config.toml
n_layer = 9
d_model = 192
n_experts = 192
experts_per_token = 8
d_expert = 64
d_shared_expert = 0
normalize_top_k = true
routed_scale = 1.0
balance_bias = true
norm = "rmsnorm"
optimizer = "muon_variant"
beta1 = 0.95
grad_clip = 1.0
batch_tokens = [65536, 131072]
steps = 6982
Below are experts of layer 6 (counted from 0) of a mixture-of-experts language model. Rows are named router (the router's row for the expert), down (a neuron's output weights, with its number) and show model dimensions 0-191. Each number is 500 + 25 x the weight over its row's rms, rounded and kept within 0 to 999. Numbers have three digits each.
After each expert's rows: "raises" lists some tokens whose logits its average output raises strongly, later layers aside. This comes from a sample of Wikipedia text that the model never trained on.

# expert 180
router:530510474516470508461490519485521511467506512480491479544501479468494514489473467452491497511546447511505537463509501484463556511498481469503510496516493520515485533480544527470516499540519526546496485492464459526495486514516449523531507477473481513428508542483530482511532520518472472466513524519467463466500515476503516455466474519500541513470437464475495490497485528519505519462498486481480483472506511505529523523455506490464458493489462523534519489442454508509473490482514498467478484517500501510461483503500477489516475490505508536508476529478491459516482486520485510480
down0:520502534510481446539481516519490518506522531468490516549516548494487485450461524463495500497454475472548523498511517528476481472522527489553477530496492472483477458483523483490499497513496494491496501478478458470498467496475532484507503526432503504532495539505516456467506499500517504481507524469502461475524518498511477489479509556494496507525503520548531495514503499481516480480492533483476511536491547491535487535492525462452518546512493485506448497475515522497503472484456488504502523519480485508475448486497532492497508536547534522505497507477481544486517468499554551485
raises: "1", "?", "2", "ump"

# expert 145
router:505499527515456513468501544551490515461466508490508495471473450510503460511495487460490456536505506521524527493501552541515529514471491470473499497508476533473456477508498504495545489511524529480490435499495482524541505505514467515458524484476512504445471495522478519515500535521488495491504493535556500524481474495506443512522527499517494490494459532458504491486539506485531518488476463461448475511547514511491533499428486507522489516494465501544522480508506501514516483511550483496456506508475499473499518476508476504491482500489524507543499509495449510487514446517482501484
down0:481491475507527521476494495535506546544484453487533492490500515460548495548486469492508535503500501520521479522466488474471520492500499501508501493483514495476513533486523515523542519459479480477456536521448514485536489478461493486506487480508516493548513492501459533515527538529503460475462489453480527472540514491509520474467492472515492534507460535465473519496504487483485471524501492477463498537492478494494515494540508479536553499494492502532504466505538548469534510497453508506507475490481472502508540521467491511496487508485484508537542503531512533421514474483540470528
raises: "M", "C", "S"

# expert 44
router:530530454508468503474482502487512509465524527499485500539485488473500508472510467470488506487538477516508563486511490475454532515492498468487515500496511549508478531492544544464531500540518536549487467505466449548539483513526455547515525496472480504443499535480509489497542517502446480477527529512463493448501482475513491479469478511503528519482439485475511483491505522516507511519512462490474500479527507519522487499452497494481478487494457513539524479471464519519497505509503506465455470486485507524463492517498481476527470484474518514500478535480476470456503486509477502494
down0:485522486580485477464466530485480513457522481503461508496515506479527510478509507486517551481498557486470515477490494497548464477474517484482463468522491522518507499533523504506536482492513495476512496461505491515488476496491525537453473515490474463486496510496470471507495471471511495462453472475433494526545538485517516476508478503513527518501531520529464519474460516501522506485537522512536498523493543517515507482489512500508488506538528506484526507527510516482489505528458495479526474536483473536539470499539562494475540487460511489478490535496454505460482530523539499494
raises: "1", "2", "4", "3", "‘", "8"

# expert 137
router:477481481512458511513498516521517491489503502506513506487471514475522532491535500509443537500496474493499491474527548549520512484491470502519502489485496524506481530476561498461501460541535492482462483488507531511560484503551476525462500486490516549472510512521470526492524521484490515479486458531497468475485525462523464529515474538528481516479463436518497477471549481496539471478508523473479475444529465515472520470504513497525477461476528487489510481462482537497487530477499494483498457491535528490518516513525462515500475518468516498527521529467484493536528494499458524513
down0:450503489486516505505492495520544491482493514517524525488496482497479463467486469510480508499530483502515461484495521453518507542478493500489530455498509498517505490537524513442522533510483519499475514500493495496504493545492522509455476475511488548502510467498531528454498523492501538516516513531538508517492498532482490476494465509466499463505486514552468539524539479509494480493519557486533524499529503474526550502457521494431539534467462512500523470498501520499469511469512478480496557478506524526476476530479494558489503468522465473519488498469505435449516519495511505466
raises: "ot", "ard", "ary", "ut", "ad", "ado"

# expert 41
router:507483485466476583478464529514498506490466476500520491530459461518562471518508478483509500521516500531522498478508502514497526546521504488505479502494486518519481532475538553499525515493490573558495477504499508487535460530523508522488506500504507506437477509494451502525503481509507495497494491547499529467490467482503485466495476507460502473497501515486504489485514476450503510481480516466466532496533490516549503494460488513471470460457519493540516508474472506487522512503540499512500490488511525542485458483527502503502452538522493530486476538540494488478540443481506528496
down0:470498477500468478484496498489476526519509498518552482518536492485517492521494466495496515513530476505467545460539482521474505473522532504473499475485509486585501512488531510467455487482499478506503466526528474491479482504516478542529496512502480524525515505506488524507511479505552490464499475537517484519483527500533517454529527533490492467511513508503473497468492458501504532513469436499509485533541487494516466484516498505516485473516520452496454494473482511539466480449449581500497477529521515513508498453521498510482457494524525485502460493546539493547505515501512521485
raises: "leg", "ter", "ilit"

# expert 149
router:512485529493502538505469516534482524499493492476532478519509485509525467530490462482465536499527445505523534490546521528519472495491494493482530487502484506530452512474534529488509458499464542515499496505490447503518468550501480507485539488494490523485540488522504505466514483512489481511502482538523509490515531499496504485464508575498537503498497492472464474539528501469518518464487473460474486480500469526539530491472494449472489509508495453546555491526464466477519524474543485489511488506525481502515452504579507482500478520502470531489501538500476485521527481482499494525
down2:505483482531531461468493497524501473443513467473574552463530494450506489484501448459487459506535494451470457532454504506508516477496538509500502528535482526457506527513522467516536495499493478462538528492503500502508520494483500512461538525480497486534498482515477503480522533460467531511493515527487508520474510501501527518501525493484489451515499513533494534530491492493480499511528460497506522486479541500477515539467507477483478526526468517509515498518526507516442518539475516454503537498466465458496521525494528530480490499513486543499529521508508491484467490539497510469
raises: "р", " Athlet", "о", "в"

# expert 14
router:520505549465490532495488525509470450482470520459465542502460483494525473474514480480497514505497486525513552473557539506494525504501504518502497495530471518480465507463540492490511517485511506522499487493524457539533527501493472504507500499488512492448452528520529516483506561540471502522549473466488497478521479492509483474507451519484518520481506485484519493474546490438511475469512480516473534482509524531521491501465514508519467472453501491522493482471476532517513530504540511486489489506504498482477436486541438508480484522531477535480537513514481473480525489508475514479
down0:485514503485526508500490500522547529549494518517505490499480522476484494503468466482478558451547516482489475537466458475515479500502534458484510514541504520511483483501532483484519513459514514517513477525496524456493490492447493510442506486517544478536464484523473517490527541452490522531476489548495519476480482537541489510490502491503508453518509525483461449519502506487507473521508508489511495498521436480530505486496508502452517532496498485557510517479518496489542529487492488537512499554479486473509529500473481488496476468446483518499520562513496484465495502504550482515
raises: "imately", "enc", "ou"

# expert 66
router:544508495497473523515470527527478486452512497495506496515516470464536482471512466514474478511525480487523522452507522522486515495490491476487486489515490516547490516503495493485516479514512524515492459493543466543508503523486495519487485451493484520446435583545496491506534519466520539491521472509500475474509504536520463480508526510494467526476427480510498497438515491473524483453475511487501488493552514520493524508497496521539490463488470486520512435488506480521498497476482481451492469521493512493508488493493532474513462509526502502498536521520485480504557524471537492526
down2:530543517505456513485446514520520498499518475495478525544511524492495462521474512535488474533498504472493493500507501495496452519531463489468521498518507491507558477473498539515526518527514485519509498542486541504497490494460502534454477502524495495556516478473456487502499507518447530509469498532471471497540511489482493512477497492474501482522501521477541495522495503492492485446500507486483525486484501538532499528485498489523515467529479479487460542538490486502455480468545489501500536502463485434494519446525537479481544482472562472510499505486507473495545523467525482536
raises: "===", "\n", "===="

# expert 7
router:482506510508530502524465537523525487469512493484517512527483482540511485494529497435454551519521439516522490474520544467472482528502534460444505472521491463485489499463533496483505503496515565505485499510505494515539513520526518489482518479469509538484512512531536519440509516517463455499548482468514487482523510496478548520502508578462496500515508489530512491463527515484554524503475477460473496473507505509487522494481486497529487492484538459518484499455454523484515498483513511488500514496508517528477480493541462481506440513484506522513533505503505483480506493509510498481
down0:507527463487479500519491470511500478502514489498482564508500486490494542464505503506517508486511510484510469507510472509485518505425493473486512522514510501566524481509538517468477488510482538484491482487534469520517477546547464537494494511507543515498510503487474543433467540531519501552522457506511535499524472481514504502474483489487471515504512487479510518491521540479492499504487509507506506474564463559484500513523485505471506497502496465470502532552480545497482511457507480501452497496480544460512519528537468483457503493484486484508527487484518464481487532501448454520
raises: "av", "ained", "ins", "amp", "ains", "ades"

# expert 84
router:517495541491484539542491518523503493501472507472514514538512498493515504525489468506504500473464479536477521511539546467554490517493470497501488505530474515506472509495533530456513484506477530512489494498508501502529498519478485515523522493512464499471518490487497432474506513490479529506520435536484485474492500499503500498478454585486493513496453504511486479521513506468523489475494453458496505470501493502550549483492469502486487491475505465538541460498479506483485515480529540479536467504551522466508454485560459466526454519514451525507479533482500469496507511520502514482
down2:515536511497506478511520535518516514514482494523499523486542540466533485488501491527487499511507505519457486477477496516487467495523486535475471514505466476490502493476487496458503504461496522491490534498506517474525485500516518468476486469571489498502523565518529517496479482522467466499496464497469516488498583517462490519472567474458494462461487508495501448513481524506504498521512504500528427508511534495508507459496492508476495561526490596511467527518494512531506533537498510509536484463487515483489501453498490528477496513453492514478471499497487524496506480502501483503
raises: "ort", "ock", "oss"

# expert 98
router:518495479503477501481469527482497498466511524505480464542503487495496518487504457458487507471531453525516543474523502501486539520510490445511512484499506535514505520494532537467532509549527528557497459501469468536525476493521482527532498487488483509413532533484518507511538534502472471468515526523467485474502501479509495472448471537517548500484434474460494477505491532498497505498498475487488477497534515509496520517478514492471470487494469516540538506456452504485499489487509478488481476493499480506457488491523493468510465505508472523508465545483487441513508475496486482498
down0:524512562472523494506517482519485458489458521512521489528494484467529489484453518470508509495481483482504501521496498515537524440540498509529504491512495509468484502520480470511504500469504510465516517540475510472503522484495484488514510508493515471480449520492512490488512540486489481552422478518532504479524512497502493534501479499456502536491511512494533477448461538519505510543507473562529499495471515512511500515495467498483454443551497502489525454544515473475532540523518462460506537557479529492510494530482486533502487484521522505513476486540519466482472503488461492508
raises: "1", "era", "erg", "2", "err", "roll"

# expert 39
router:508452502497489507489528492523482469476493568464468509471485481471507484538548498500479490562512454515551514482522524511459527526472455485485502480551460514486474518439507532474488506517501487541498483490535465513496503540496489540492494482482501504467484524511564504500506535485501479535532466523510479500453507502473529508504481514492455496521520440517529482456536528462517477450500512501488499432546444521489539508482502515503482447513506498530503492488479501503496485487514493484469491489528515498467493494502491495523495502540496502508520525532495494502495510501500519538
down0:508535548508497495498509474486523466473524540502482525500473526487511547474511529526475530508512462512486541509528490490474474538507499537477515497473506519524499482479551513481497483531542516438477520491460503519509453503518491493519496539474497501502439507456533517518538464499551508469504515487523513497489512495490533475450522500495470483510522526507513450511507470496502476509468490509481488516492499487449536457491489518479545497453523523542476458498468522490540466484535533482466520491498510512460464484495499492511491485476507491468541539527485490518561534479480469485
raises: "en", "ic", "ound", "om"

# expert 111
router:506507503503494497502429477539450456510472493462465460496468477515520464469506512489491519474488450522471478508501529489474497530480495503504495494498468530492486506483525532470503456472494535509513513498508485525496481519500492477504515505431485510444478513492511548495497528480483470526493461554509477513502508438501518479478506518525512487489479467467482494465534479489499511454519489453474526440537495540505499517476487509468486451465497509520509515440533505532529500474496516534526495509512513501495438457511499485481455496519485521507527500532468477495526483486525485469
down0:485515497517468513466501510519470522492439541524490479532510477518493491497439513473477520504510503510492495499477516490495490478515518530497527443521469521480476499522480487495499507486507493525531483470537490542486551457502500492482474447452516488528529489500478493504498515498535476509506541454511467518536459520483531488493489537477519474495477533511488481499480534518534481499519498517478533505509522473422503464534467542505488522468543525503541529508499507486494492528537524452560484487468492487510531467491518516487467568503518460541525488471510499493513474520480486518
raises: "ranch", "ase", "oun"

# expert 103
router:490527482522497517522456514537489482453502516461501531472477492503497473488550521449475500524505492494528530479548520511479491517484521497487468501502481505476468464474524506489512511509527500491484482477473463555538567526521520507484508473508506504455481526536516505511509505504462482487524466504506509477498517472479498479487510536514543541477481472509505508485528527443525501454469501521498494472516494498521518480507475513513474490480535477545485459488457493491509526496534515472490461509486522509470460453553452472537480456504488540490526523503509429534477484517506482475
down0:533503500481502522455469453472471472476460511491484522473542489538498516524488516494514473498492502517527474473494424478497505495484492532470535540505513477544541516507499520500558507537508429485526476448513501499522529508523500445501509512473497514491499471480522482483517489485506491531505445523488506514511474544463503503512473500496474477533510531465513485561502512478501529509440502506487505492524495475516477522502520482473544488499491526465516507456490482513494514507484469491545537497526527546548529514518530531465499471465489503480473482479539483506519480517533517502
raises: "ag", "er", "e", "ch", "aged", "he"

# expert 33
router:494479506501496558491453488499507466502440501520520475476475468512548477506550465505495507529501503527535497483502491518490527529513503485494459484488488519528457502454525543497543482508517551563499491524507503501548484567508483529505531476495511542463483511520464482519530488509489484481521478527502517476469474518478475487491477532483493483500501499483499493507502503450544511517468494494498497464515493501546523489471509484537464489465531477555505509476476547517504507488547517542493480482535530542475440493524507499529479526514494535494489519518500480483535450510508508513
down0:462518495492491509511531475502486482508491526495502496437501488532490494504493490536516485516505493429550490509446470455522496525546495531504499516498466511504487512519500529479542504471487478513502452478494488513485501478489506479542521494500564497521494484544489475502520470550529498473512499503531494515491504507474481479450489478512478484478469478547537496549498499504500528508513510533505528519517504478529473466463486500548496526518467465482470445505503472480530532492509543516515534523492464505467543456507512529529505508545523531516494457501455469499486489521513433518
raises: "ight", "aint", "ory", "ards"

# expert 3
router:512482526508456477492472528517490489505497472469511511485461427521519529503503513515433491495508504478529493493535563523527537537543500491503516526508510497497476539486522551511581466551500536533506498497490474562508530519549479504494501512496486537485491517505535527514546523535479511541525467515527480492498475478510503531481505538526533490482525465488496488489507473472498487522475493479494496489533469521538550493490498510461460497460507523526517493471493476510521481465529481493490468480493493490503452493534497502485468500509488513500517474503457484483529494527471502533
down3:467503510482543520501491475488490512506458483510513500479556528466457468503458453504481503487533528543497561486484487486469517523464489510501522522500496495512462516497500511521486505498435522498488459470515520521517481525472489515494531480476490505517490491495535515477493470504502501524460494509451503475504515491456487492519475494475518485522518521492462534476503461487528562491524493479534504521454524525528536473475524552486511508541493467481498517499454443535491466493548512515524517508509522474476529471473535478474485507529503538505486487523531520536509467478517565518
raises: "0", "ation", "9"